config.toml
n_experts = 64
hidden_act = "tanh_gelu"
moe_layers = [1, 2, 3, 4, 5, 6, 7, 8, 9, 10, 11, 12]
router_score = "sigmoid"
normalize_top_k = true
init_std_router = 0.0295
attn_scale = 0.125
parallel_block = true
init_std_qkv = 0.0286
learning_rate = 0.0108
lr_mult_down = 0.7
lr_head = 0.00626
dataset = "wikipedia_en"
Below are experts of layer 10 (counted from 0) of a mixture-of-experts language model. Rows are named up (a neuron's input weights, with its number) and show model dimensions 384-511. Each number is 128 + 24 x the weight over its row's rms, rounded and kept within 0 to 255. Numbers have three digits each.
Before each expert's rows: "gets" lists some tokens that make up at least twice as much of what it gets as of all text. This comes from a sample of Wikipedia text that the model never trained on. Tokens count by the router's weight.

# expert 17
gets: "| ", "\n", "\n\n", "0 ", ": ", "1 "
up0:116102154145144155129141132123173131126066161143106117140132135115098103086126111086148159141134153105118096116112125165114162165094136135131180095144115165171135174143116142112169137171126092116142132084121096162159136112126104123101124119110100091146098145122172137135121094130145114103167139139098092095171137143089125132126121130168148088098146091141149144124120173139174139158127
up1:145147142167127128105098123116118128142102095136106140147132139155118156104129143087125119165139142160129116128128153132108166111148119138139187115139132128141151118110146123094118123123103142138116130102103142168108131109118138105134097149106114156135134120095111105145124147148096091158161135126110109152125097100150121159146107120109150162124140106126138136141119150148153097137123
up2:105157124114096167126161114140138121165107141105112141108149138101125135123128142173073129124105136106100101128160135159135100132086137096112151140152146137153155104080114121119131083163140103162124093159151126120168146161094133167164133122133132126104151063157127139086123133133115098087114149098150139161116099160174134133138122118103082107139097126117104134110121116118103105113125
up3:101122146122072145121155116105101153129146113109154137097135072150193134114117111149103159115159153134097123071156116117121142113105130104172115141139150139095127145091115153118115111111090132134144106140088095142143119107130169140147128129159105111122131126115135136113110092123152132087110117132120115120158162158148135135144067103136166149162114118121108130110105164102126109127161
up4:153135152098113173113112103117105141119138143149117104154108124096145109135122093142129153121175130164152153141142127132113152135177157148081133129156110115160151148099137151116112102140150122170112146091088109134108135135090143102153158083143122165130163122109118129155118124150156120107130089085124151140128096144128119109094123128101163162142150142118105103148179158141133123107104

# expert 28
gets: "the ", ", ", "Z", "U", "S", "C"
up0:121152125112180145146140106117141102080125129080126074143175153150088103101120113141176140141120110106113156079098133129160103129105111116158139133159132126108135160142130142104115128185162122133147118129132142085119145125128093148131145129103119140100131138150128132146170097122128103123123114152117101101111151078114082159103123142162157096098118163060132111132139127129140177105161
up1:164115110139116132082135122152132112128134098139160105099081116110099141095138094115130129088121114105119116127179108087109118137121133157104175101097139150123153131112149093088121107120159149144114125143097149163133175112142139095151126124120099112141132113114175109141119121083156149105123124112155135136139127103122128140113140097116183140122133159114164135110138148109153149184112
up2:095135126150117111105101135149104129128153097117154076160095149151086113108127127056161099142117112151120113139128130164103112075167126097112156123113090082123124122146096116109162105123151109133095141100154159133135084108151116171128134102111148144131130116132130144075137136107130109132127105136140170136118112162156131123118102104139145125069188105117163109143150130162118092183136
up3:160143148139120147142128120107138102111132124159145073162137166141085119116144149131139101139138129107142096116120097129120077123118119128099137177152117161141160133114140099120102104114083127119157111100104171122128134148115128150146153141120144126155113153144138139131143176128150106116135169127109113089125150127129197099100162128104096103137159129091122112132149165094140121134134
up4:137132090152078111080165122094108148119102113193126146107142137161140120144122094128092145152163130150166102101142154115134149150124129108147144126110120134106149120181140067163123119119137151147153157127148114089146130141103125129135092117125193150149128081148154171164065124125154122131086121119135146168132116056152133114153139103142098104152077097126136137124089152170174106154129

# expert 9
gets: "|", "at", "an", "en", "c", "ti"
up0:103121105121119097129127117129111130140133134136132114138117182126117187113112140109128081100102142127183142125112145170117174140144120123119118155129116117114119118119097094135148133161161120097117086119145156134100158109173128102126100145115138147124122135164108110141154110108111123166168107165071119138116150141059134147144112148083149096132084114087141153086090097108164120150086
up1:128097129160148138156160127132133133128104119131123173135136181130134099141108179126125121134091193123119173126113111121171089132084145159123145155124136093104138140093129147102104102161149113118095138075145119117078168147067171136150110159158099070176148117122139138124143136151108136111135104152105151105152125150139131147107121156136108105118150162086129119119126132107138111122145
up2:132110092103100147144131114108087144164107130140124098129138147067152130116188123180120126163123087186147133119123130111145082145131082117141137104122148096122142115154106108058137147184157175093111119105117108143117145127103107103139104096143140106138110073130131129139141112121141155100125151145124142132123109150095168162132151159128124141134141126159150132123171101114140121147120
up3:119097096090121136119158115118104126170128117111126150090119113099139151109123131102119142131147149076090095160143150128138151123091138096106109145090120115101089118112157141123117123119128122130172112121101131086136091117081139098135171127137094139157124143106129106118109105182151156152118170131158127159128148122130116112129147110162150105153160167103165143157160113142132104141145
up4:165082072119111117082079152128146094143131118145121131102124094129086129154151114113139125124115127118113110106174149160108100111109105143094128102104143157131067122154101138106128104162126132128152130110147141132150128128140075119117107107118108115136163124139158110128139123173140149122141112150171120116155141102130149119180125124152134130114154119165098094146097105117123136103166

# expert 33
gets: ", ", "that ", "4", "0", "6", "8"
up0:117192109115148164120120115131123149145100084147079167160131123103113114103149120129123125159155108092096101122105168125103159118121104127122159125120162127163139141104144092100155112094120080145138122110168077152094113144106125147084125123108116103143152105084156105118143135088105127164099124167110121169164165122098103143094093143086155133104152093128107147163102124130122101139123
up1:089168138101147148142107166142086090097129135098128112131140105135140103111155132113127100150130138109144141129130131109084149132130126136152147108094098145099103168122115139119178133148164116131177093113129117139118150136125125151110039151155165099145117122114119146125094121115122126161177165107092089154113116110140124134121101168081108062118146122117112129117100135096156129125137
up2:147098144126109091097121089125169135126149098118078166166112110143100150118142166132135147076101120070125159127143097155150130129162128104061126174170149140118139065125118166115123134139119133141094097144152145106126133128158158152138100143085134121109142147103098194131132123124131123104107153128129106089179137137098168146170123168125133130199141123168147094100154125097113150117150
up3:087117083147070181123137140115145162133134111153150115128144112166102159156138137109140140099141130138107102125129183141116119155156116128103132111102120124128121105116122096132112121166146127147139130162096151072172107114126132145126165130107185139121135112126146129112097154171097145146100122109130130106143105116161138092120130181110129105139137136173073124141130098093149171149144
up4:144111155121144086074135145130118153083129078152126105170085130122115144139132123146131122165144146119089135121165174157155090102174089120165161133105158109113104152102170122107143130111144088116106075144109076075151128131147131095100139155139189156096107096108156127140136092118104154100102145087162106132130089144128118108108109099144145104108146085152102173112129142123150164137104

# expert 20
gets: "| ", "The ", "He ", "It ", "; ", "he "
up0:111132087138104118099128138168141114147168153148149145151118130131121153117132116142128132156097122091112131120102142141189146130112110129118126152072161111121110143143109112135134126142147122117104111097081123146123108144115099128133109113115155096095117135088123109163151096129140115105145112108138175109164129110117151135139114186108123125128171142136151126163165106084092135135129
up1:096133150123124125103134200168113117159141125173132121130169093144104136101109131149085153125144111127135147145102150160103154137141088149127132083113138134108110134129116139147087094141173150146117131131137130136094143160135117081150101128160103151170103113152139090135133085146171100099107104200116167141169116130105103142084127146129144115157128127086129125127116128159116123170105
up2:109138144130106096125110152133155157124119147123099120145130167125132145104115098119163066125145114149090090173121126142137139129167124118092133158137124138114157105151127110142121154162139126149136161067138126117160103118091138138158153138141153132162111166109114149121089083105119130096132146132111123085110105148124140093067165151094162108109124153122125131173130104118149151121175
up3:119152107139119132124099133166178167152119109105100150096100138111136137142098140107124124132115120122133165126112163147093112117077133080118137079073124166121119084120151115103123165138097113123145116081135103141129143157091194096130115144189140129149128159132144078137100094162141103162101163126167124116163148160152177119137124121125142127089141157118139148123148157146104135117140
up4:125158134136137127120084148109134110105125103122149145085123139130146114071124123142135156123130117113120099140126077146126092124156134126101162134138110123139167165179133177138098135127150163130135100131133124149101182139138121134149124173107151123171114161101127169094107142150128157155111105143094101083122098160125157172127108126153183136105118148138116093129119123121138145195087

# expert 38
gets: ". ", "\n\n", "'", "==", "===", "."
up0:132095097136110122143153124138149126131107151130130168112147134122134107087125140123094103133106158142142134114176154088152135135196130097139110131126095147141136133091109130109102151118138088132135149092137096148127080086138123135171143177105156109130101118146147132156118161151102134112126139138110097110144109130151146103136095102128106115140150142124150152107106117125140174146137
up1:096107102054134152181118137136155071146156114143155119110110123126138124093155157102160117107134087134138156091103123121088073094122150103094096155108169143125160105149159112059098090168159115123109094120120191095132123144117133149155102178155113122143128131114117131136112132120148153149117156128125141155155137081100152121139137106131131127093139107141081099130175064102092161131106
up2:107133096137155124133153140117109126103088112166149147164124104133111131150107133110112162122166127117165178155123108129128141121136123127087163138109146106147144131119117101116109159095156129145125120148151087128117154115140157135138100112131136107129137146152101089160153136098119091142128108114122178103113114137147118157154143159111155125093130094104109131123104165128108132128140
up3:119135148146138115118105126123111130126149142138098118131145156124139105127112103147134094115125122136151131108148135119114105142115142092084151129116119095153104127120137125160169117146140109120124119146127159112106107089134149130103150146111118109120134121097182072143154104133154111134131106130145161131143107090152156097147120122122150137088111098139157115140118159123130128181086
up4:126129121116132110127135115105095124147099140168134133151133135143094125125137138155133107135179116088113144110136092083140137105127127127106101101167135129106100169136108144104125148145107122100096119127161150157104126131137170130156120151084131121181158136100165136117136085131118142139144144164133108089067134123133131135106096138187127104144072161136153116119153138157173104112113

# expert 0
gets: "| ", " ", "h", "States ", "(", "Al"
up0:161124136173143157115112087104138085144100119099137145126144155152131150142119178119088106120107078090100131133138112125115102168115170142106096106166107123142103151164134128113100144129121124142154127186111134126099110124159140129141133117141144171125123098109154144149129103127126119154118154112175134137168151145137156107121126095126132139112089093109129132167134134126136109173126
up1:125168125091136136097132093128175129154176120160152083144140141156137147100107110096161130120129120129118111110118123140098132122107100120089113170152138088146145082135136133135096151132150163151138128108134137172116112137077123146129113142088120115167128112116137163187112114152194145131088102137116127124122109156144133109146123159146113146133109130121153137126154174124122146164148
up2:114136130136145138127154167134141115127167118122132082141111093087103096056121143086125129135097166148098129152114107099175129180115158089140104161112182095153160145129093150145168145096159101154130090114082121125147105092108110185138132145180133108149093106149141141128166078120106135107135166126117159083127101181118147164144101112158127133165076116140133119123168149096100122130142
up3:104117132125080149133095139146107100119096132105121146127134120102129121111125129098109122184111100142144118116153164102111087101124128115119107108154102082119094132117182145108134107114120145156112099135112116108138141157131160114101147098161082092143135130139171146140137118106100126109088173130076107104124155154136127096143151109081148132098100118082099142117110153139131092127169
up4:174112109159125140160111091118106152080128172136147147148157137105111147085114134115111104107136093135127106089114094120164118121085145123114162141159138127115160137117101106122180108105143152088100163102098119167159132141141081162152156093143141112141114172160139149132096113130100138173062112151140094150129158121113141163106151135123123172078067187163164112162119056093150121126129

# expert 18
gets: ".", ")", "'", "==", "a", "="
up0:098121159120147139113102182130103118147121139129159123120150149120073107107126129120157146091106152123154116129160133136130129109151103092130123113156092181165115123102160096125166101146115144158112145116129137167133152148139140118135114130121118131109145093144145103155141104131123109135113132089140104160160111145130117152149121137130156148133147112162124150148107120040140122123148
up1:126114113083152128165130131108120100138108168098150114175135109131128071097137123160147120095116107120107130116107135135109156148133098145131151171121165145150107158138126114084166124134086138119094141128121135147105099167141159098124150142144146116097143141136144142107125109075137115123136109123069141134086100086113164095124086136140114104080134149117135130134154115110161118100112
up2:144164139106143132089106142133139110128140116184114133135092133095107119096093161132103116157117138131105121122156126131114109147081121119143124157122141138173154126142163142173158144122124149136147105122135075131084163140113111119117096120119119081148116181131139154130129082163108125155141154131116150085141123146163098158121163177141106117136133117088075112100114171110117136152108
up3:102142137090100121127097152118120148149099138126102128153135104136179133122127140086145138125147119144134083158136139157142094160159108131121101106138168159088148100107145123131092147139142120147166104122109088103079122122117191187133108135109126118193125128149101144105140121139185131132125127139151115116101150152077138146145122083158109123124110093120099120128145139145127130151110
up4:112142142144165138140120182144139109148134115138104092160133160097132168148139142161128150130096076132106138133147113145108081101163148139143137098141149141099153102134104158120141077164125113113110123099124111111117134151135181172137125120146160131153158111189101125147135100167138109092145131123139152130163114133116116160113132149133094143160106111117153157156129106101115154154121

# expert 57
gets: "- ", "\n", " ", "|", "==", "it"
up0:119119115146154138131143103163125126116093126136152149139105099118159110139149119130089115162145131151126088190131150148117089131110127128097141108118133152158109128118150101119105120155154139153158141110140107078121081156109168149096118161168082150172156149104155168162126137150107085210144116148135117117130155153135101108148150128108116126169133141093115135163123106173119124133148
up1:091158153120133078121092121157160134130131117117169104131144174074131119127099128135159107163121134167084114123144133142140097064117136139125192130096097086134127152140177110151134135173164126157121130067126131132125106118143116133122106142112151120106142111113134138134145140157145144117126096132115140138105104146103108119102140110141133136087084112128100148118100085154125137162101
up2:115107144121143121152129126144151097124187089077134064106131123125141141143138140104139134159139137121098120158105126126159133149126167134134073142152145129153127087150146142159149110155163101135136113167138140134129167182128165119136141125160134124124149152148119080149111121139137163140109133143138159118124106134120093139134111141155136132143132146086119134082162140160156110112113
up3:171140112148128115099147142155142124172098123163142090142126142147116135146134111135153148117087072125144114162144148124124147146123174111193148148134164133134122123096113162141157110143137119144098133153105106157096104142133155164144121146117150083127118137098152100131134118153099144172137099120126114162155179136149130130106136156169122171153117140146143152130134142140167126111170
up4:145131109131163144120151109113123081146134123134101139144164150096138151111092110148125135186112086185132098111122116130158129096091142124117104128163172094158112105165131111111120091175143142120138133130085128095151154113126168115091146132100125136135105098128129130118138126175144149138162089121116128119120143156149124113105157149150095080106111148085145132145110111125128131167145

# expert 59
gets: "the ", "The ", "National ", "th ", "s ", "World "
up0:106130069166104104178156121124132115103096174156170159154166138149135158117132144115159105114118129151102132172090185121139100085151148136119111123119116130103156133132106148104120145157161129099134124125126155135152139122141142152129103095121156116096132138109138144154097159126106127086145158105134143129118149057117124149107100152150147110118129156132137081122120093140137159103115
up1:114079140096161132098121084126111111126114121136121105131138177103141133109148109090162126131112121121143181130141120137105122111131093115060090098170100143114155095092107122125133088164137150134135106148129139114115128089116153136068126115122132069119171138180106129149094120106103118131165137114146123101083131085077098121123136137130143134141159126085135110117122186153121140174095
up2:108130163151154105115123107107185088117136134155118120132137140147114115114176094138118128161130124137131106151135135147123126105151144171098139144098106127132129097132127108098094156144104131113123092129130117159143143126162110129118125127119120167095114107087104117132116110142102164117160136118097086152131105096084132076131122135120144138142115099108107130135093119148134098146125
up3:108119169126080108130163124099119147088153141129142116127111145135133157152148155106124110155132110160150135136144120090137087153136154131196098091140147086113153111123147124149156144122131159113108119160128122138135120088116163104112140111121147116095128113087153114124121133140135117103108104136105108104110148114159120113116143142144105159131083141159124139110142129119194143139126
up4:126104115117123120133156147092116146096122167120168135102143122102122130124107130145145117120086133116134157155099141146117140121122120166137152144113126101117143137120121156108099158130100146130158129159158149128175104121133161121138122129124105112086110129087115117128111160149096097156124168151198111134119113145175124099086141124126106129167144129163127134152131125159156118170145

# expert 7
gets: "and ", ", ", "of ", "or ", "; ", "& "
up0:117135135123102087143090149093108160143140118133124125121110112098091120137135110133114145108169116103114172100143087059142128084122113141110159137138115088109084150109124119123117126122150130192141073101140101145086127108133140106077147156117100128128107142114104112150119196091145143143137126065117138115124124131114093127115103117101129113147161148164142137139146111128122123116161
up1:104105157136099123113135099141151120119136145128124065135137084121103100173165096159101132123124123119136122124092134108096144153121149117116106168106153153127149137108129129161129134082126108157171101158141092104092096113131153105179119161198112126135113106127123098144085118121131118153095141124110094101150136130153150108103116142127158097098123114133141125120133116137137133134129
up2:136120122151135167161134143089141115165117136145133167123154140146107146167124150139156087144124112102117152121086093108120158134118134144139132125111105112155173142188144116154143155125130090137143115140118145128134134119120110148130115131123135130186114141149159120144119147162137137126154124116153154124197112131142118111118154169128136107080106141140135093124085135184110111132148
up3:088110083135096171113121107124108110126154096142123168162123094125130167143156130161094164115142096124145110117121081138173112142133164144158146140160125128123135158098152136154128112153107109096118116111132117147089170145111125111097100120181126138133128118097148116098104110131130071141117128172122108136158086102144148108152124094147092133149077103130109103143082123146106107158125
up4:142126117157138131178132129148106101175120116086108101133173074125119118115099128136143092160119122083129113130185118131085142075145121106103130125102073114118136131173104178083146103140149154143166147131083134115138139129116165126143119152156152127155118173130117119150130108104179100109153169158135152161085159114144116126137104110116124110094157164102103130127117120151128127117136

# expert 16
gets: "the ", "a ", "s ", "ing ", "The ", "-"
up0:123132136121123129120137138130146088135131110143108157106133121105089135152142138105132131167124141148145141137146141115125117123138114142156097137133128132102110128132154147177107138134119146184139139158141164115152128149160148123135137122129126154145154185150103121111127148141128153126081113132163132155125121124110077111158157117070162133125126148146060135133123112133125107095088
up1:094105140085122123135133101163138137108156119118122100120130086096139119116116137130141149130131165106113127142129149126145137116082146080146138120155118140134136131145110106109134145116168104128105107127181126108178117158116137109096117127088159088113149159097139120118159125161122143115126133102142154187119145166143152130180139070117170125154146155115122101122107141145141141124151
up2:157105135142160111136149147138136142132144135143127168122165114153125130077112131145168142113171124125073100126163133106117128118129155116104069102112134147081123129114109092136110140092121121109128131098164115145149129132119141117175147135134120131125114110146089125152139113192105116145128098100121161177152150157095115158124081131146170108101190123126151128111156111125141190119152
up3:128143137126121127150098114137127137130117115141119072128184147140141157122150123129086141078115120102127152109131118116104150143170121152103085114166129122103158120159145150118098135122100148086156156147104132141109089093097119159136167146136123090127137145132113090100124122139077128136118097120165096105105112077113162073073100096106142144113108160097145077090128152160092115157143
up4:106139091161113115143134147079148145162122128127099126089118077106125113116102128108104159106144156130139112102071115147109133110135123124157111155115136088136099148139154132112131109088064168108159096107155070127128132122139106120190095140165166118120093173131137167109099119106114133138167078112151071109146148176160134102110124166094148104126120120137139132132117118129136117136116

# expert 1
gets: "| ", "\n", "- ", "a ", "Team ", "3"
up0:137148150168119136105142141129140099120120100143162121117141132159134132132129111078107112139122109106136156130181136149139146089080177120143132163117128120102122161129166150137108135136146153156151102113131149090140158141137117136111129154119110097163120100141133145149131123096166124141141119146145117082097125156124150142138137129110122102128169121136124127131113112169154134140143
up1:111109107120127127121150121108139132126111143121118109124115120162157090146134145121112085117148119121136130121163155141154133143131138125148139134114115132131140101097137129125146127150143152132114150140134141160156145157145119135133110100131099094124107126113148091160138125135100156133133106098101103122115125110098113158131116148136185074167089102113102156095114151091172105106174
up2:104112155158134136131131136137132134167160145139091126123121126157137108117139131131155137152104137213168139148184120149150106138114090104123095148158135072137131101144176125165154170163153087143078105148132144109090137122112147142110116137105121135110152135157117150086158156109148126142094110132110129130108121134132079178123099144130189140124119119093131126118113090123124126105101
up3:108111135138138146114113126163133082178108117156177132145128072101110167137109140142088129167161122136173110115086086152116081139172157118138099160132170102092084143108111139178108154137125124140132138115135119150103168158127123148146141155119103109150080096158137121108062095112172141128114131201142094126128136151122168145133123122100125133126140083142160119134141079148162103146153
up4:078150155124139121075130118097174119119137172108094144108145141178127136117138134138150161123161096151141156145137151118164135107115113120138126116130152110068138120126125136088154103111131154141171133105086149135135166132164100131099132141146133121145162105125137164104170140115152126096107094089078129136122103175156090100091071131093151131134118159122114080136103171130140130171155

# expert 14
gets: "\n", " ", "==", "|", ") ", "; "
up0:144141127152108108138121109132087127129127134115123099133123097111155136153125098099189108120108116152100113108160137091106150147117165132115135117139115176117143133179161092125116111117111060149153142117124117121107117115099131131164115127162098127160175113125096174109156096169109169158121171103121134152131127127135186121132110116129079099090102107161102101153120125107118115127169
up1:102106133091141131133127118103114130152112136131119151125099118164117130090116101078107149159148154119120149162132118155122140145113156103122136101110121151133120164135094113133128129078124162173142133117161158078118142141120135127082136163135113155132110136131074098139124108121145146119103142153134110089112145134138140120092167106076138146099140104169122123099088138123130123138135
up2:158146140157142096161130141148145120159147120055142122095123117117140105098090127134117161129169119147059151146112134144106112087155126106125099137106127154136144111091124100102160139146158103145139130104111117142114133143129112155143133097093080097159100156145117113134149127124160109141168091168122122173088135105123137159131126137117142150129103169126162126113140150145096116133144
up3:123101150109112106135109139128102136110115122149152158071134137113136161101143131147091108166142114150125072109141136127155110085132153113132144174152107103126116113157123106142150099141090117134146112163113135127117129144163144079182160122145153150131124139095146118161120131159094134119084092144130138122138167107121129143144128115167126092122103151132114123103066097135177107135122
up4:128107121175151158142156121176135134142122099137141115151117096114158147090183142156133136125105106121141098127138129126105151082159151129135153145063121106123138101116170115118161110114127122137140110134126127152163135116082108132136122092139123098139117127104139115169113114145127162145139135140113148126152135120133118149124068104121100172107134117166166071118113102109142145074123

# expert 19
gets: "1", "| ", "- ", "2", "3", "0"
up0:144126180078158112124109109108190162129121101114156144101118174086068195145113134111170112142166150140146144122106086151119162099157118116169140076150111104171157115159102096129204141128158122128115128119136095157163137120115119108086149118149097128103123106113158121112136114152090111110170123108121158105099153132167181124126120141085129115157109132174084143139093134154129098121131
up1:116143124167118140146177115180122101142144135150161113115147173079105121124167147116117107121100146164088137110130099095160182105139127112157146121094163083122130144143111108099128085157153137113120122120143126119108135126118168149119126146105077159156164109089176139142113093154146156154106117155093106141135112171204144129169114113156134117135140115116128088092146121131128118135131
up2:098093147188149126114099092153146113150109131131130131143175086080156129155135118148158100123139122166115175128121115129094149138112127135161149113103145185122107140099139103110104146102145106131095084147107112115091113153152172088171112174137134144154134110126137133101143131108153116095133176154121111136165147108132111095165103135124105095073109096115142133140128093157121102149121
up3:138164127116122139137088138147103122112113150116122098105107111177128142105106159156126144170127095119132108124200148116096114114106131129130151163130167104123132147159132119165146150119115157169121108094128118150148089142144112130081151113116117091119130125115129158130128118137106122130091103148128146153101109145153100129084108163111162126141105127106128131081155097147112097172114
up4:137114183159132141129128084151093126138161155114141145180130177118110109111170098081076132117124129121158113160125112143121174121124120128107095144194140116134146160118103097130141130102123177141093119139106140103098147126123126126123173137147083092142126154154126110111109123129133157106117125104156152183131152106130158123110141134105142135130114106085097100177119078146100088131110

# expert 5
gets: ", ", "and ", "the ", "was ", "is ", "of "
up0:077074136119124155140140202113138135146147130120120130109119073124146117122150146091096100139135153141154154123088127121120114131140126134131119126108128124101128159127115130112150138141128055088117135102131123110124143135133126112075100098136116113143110159145149119153182163118147077112129145115165141117154108122140140121127125115149130107123155099140139128123102154147134130127122
up1:119127123140132129085124137138101133068125116126123088166069135097136121156131157164080113130158133139153121136115149119139131131130156086134136168146143103098100158142165122153144159127140169098156127136096099113127127119107145144146111127117099115090114133159144106131145110123167155149118086113138131108106109098156109123165081159139129163108111126156077130152097112093113103093124
up2:134135146110153163120095157137109135136091093137127104131106142110068097112082096139128133089130111105102139085161157088088171126101142115147155136151105153145065133100128147076165120140154122125119121111138107123161109127114141140166155130156157100134126154106104141130176114135126136137146109139120178136123125172166105161121165122127118148126157131093159122119136123105148109120076
up3:145136167149149103167080133137125119138148136141080137116117098109103127115102129138125139130147101110147094132160090114102144135154108120111171062146125109125098130158119133120120121121129112108138132123158136144085135116106159128074153144137076118060130109143125117194102105119121155163111129160165144120132120158179166138131112149199146116130083115141158143095156103111125121141100
up4:154128163146108162097105163134114129141091140159137122144137171124143102145134113107117125117140099123087165138080136129124093121131161127097085106135182103090127121096160122063126145111095110130124129117144119133112184128153137124126147112134090166154138133150118128109136127116150108152138112135107112131092143113132112122090160121091139148149172122118147117162121148138101120123118

# expert 60
gets: "| ", ": ", "; ", ",", "$", "′"
up0:114133073107122131130144136129132129163167126144149126143094119166147110145143137154125118149113126112183141103115161152104129126128139164123132104150100127140155106097159100106120092132150127104100147085151111137115135129139152137118148126129153117177119089171121132145079108126107110118123126158112130146128089125071143151079162094145129152126125104145135121132122125118156109126173
up1:128117129117160122179093171082102147155095121158109100095130112114154145124120140123154089083156174158129116110125138103178132099164101154145126136114135122147137118125090093105100138165159100181121098149141106161119111183159135083099119156146145098134150107100125152131146163124098137119122161120162129184162133124105107100116115100098155167174129158156088113140109121122163122124137
up2:161125144143123135153117095180143112082139153119145124154170136175159111128136117156123117117103147127120129142136143099130171125100108107154107156149130079138155111157131120134148122117146134126078098125086078109117137119177108124135162170097110121148081083105184125158151115116127105111124096121064125097106129128137110131120160120145090159143102128160146171162135153110103124128156
up3:115144171131133119123145113111130128170140099113147143105133164131150091150133133161129109105158187162131122159084115112096144134161170132116118126170178137139147095154120114089152126106091087162114110137151087160164168119080156129145106119067159142125140132127138164151119148130097164128147119100101115135114120096163184122175092123118134113103167116128134120150125141138108121081149
up4:098106158143109133147105100087117092104119122120119119098129143138113118153108095128116126113137158123146131115166159130149121100140125104147113148155068146172146133117127163099137128129093108089154112107139140147135150123152158124108122145131147143144121121132185163096151147111111098144122069162110110152101145101122140149127131132171090101129118114127131121102147103110109116143114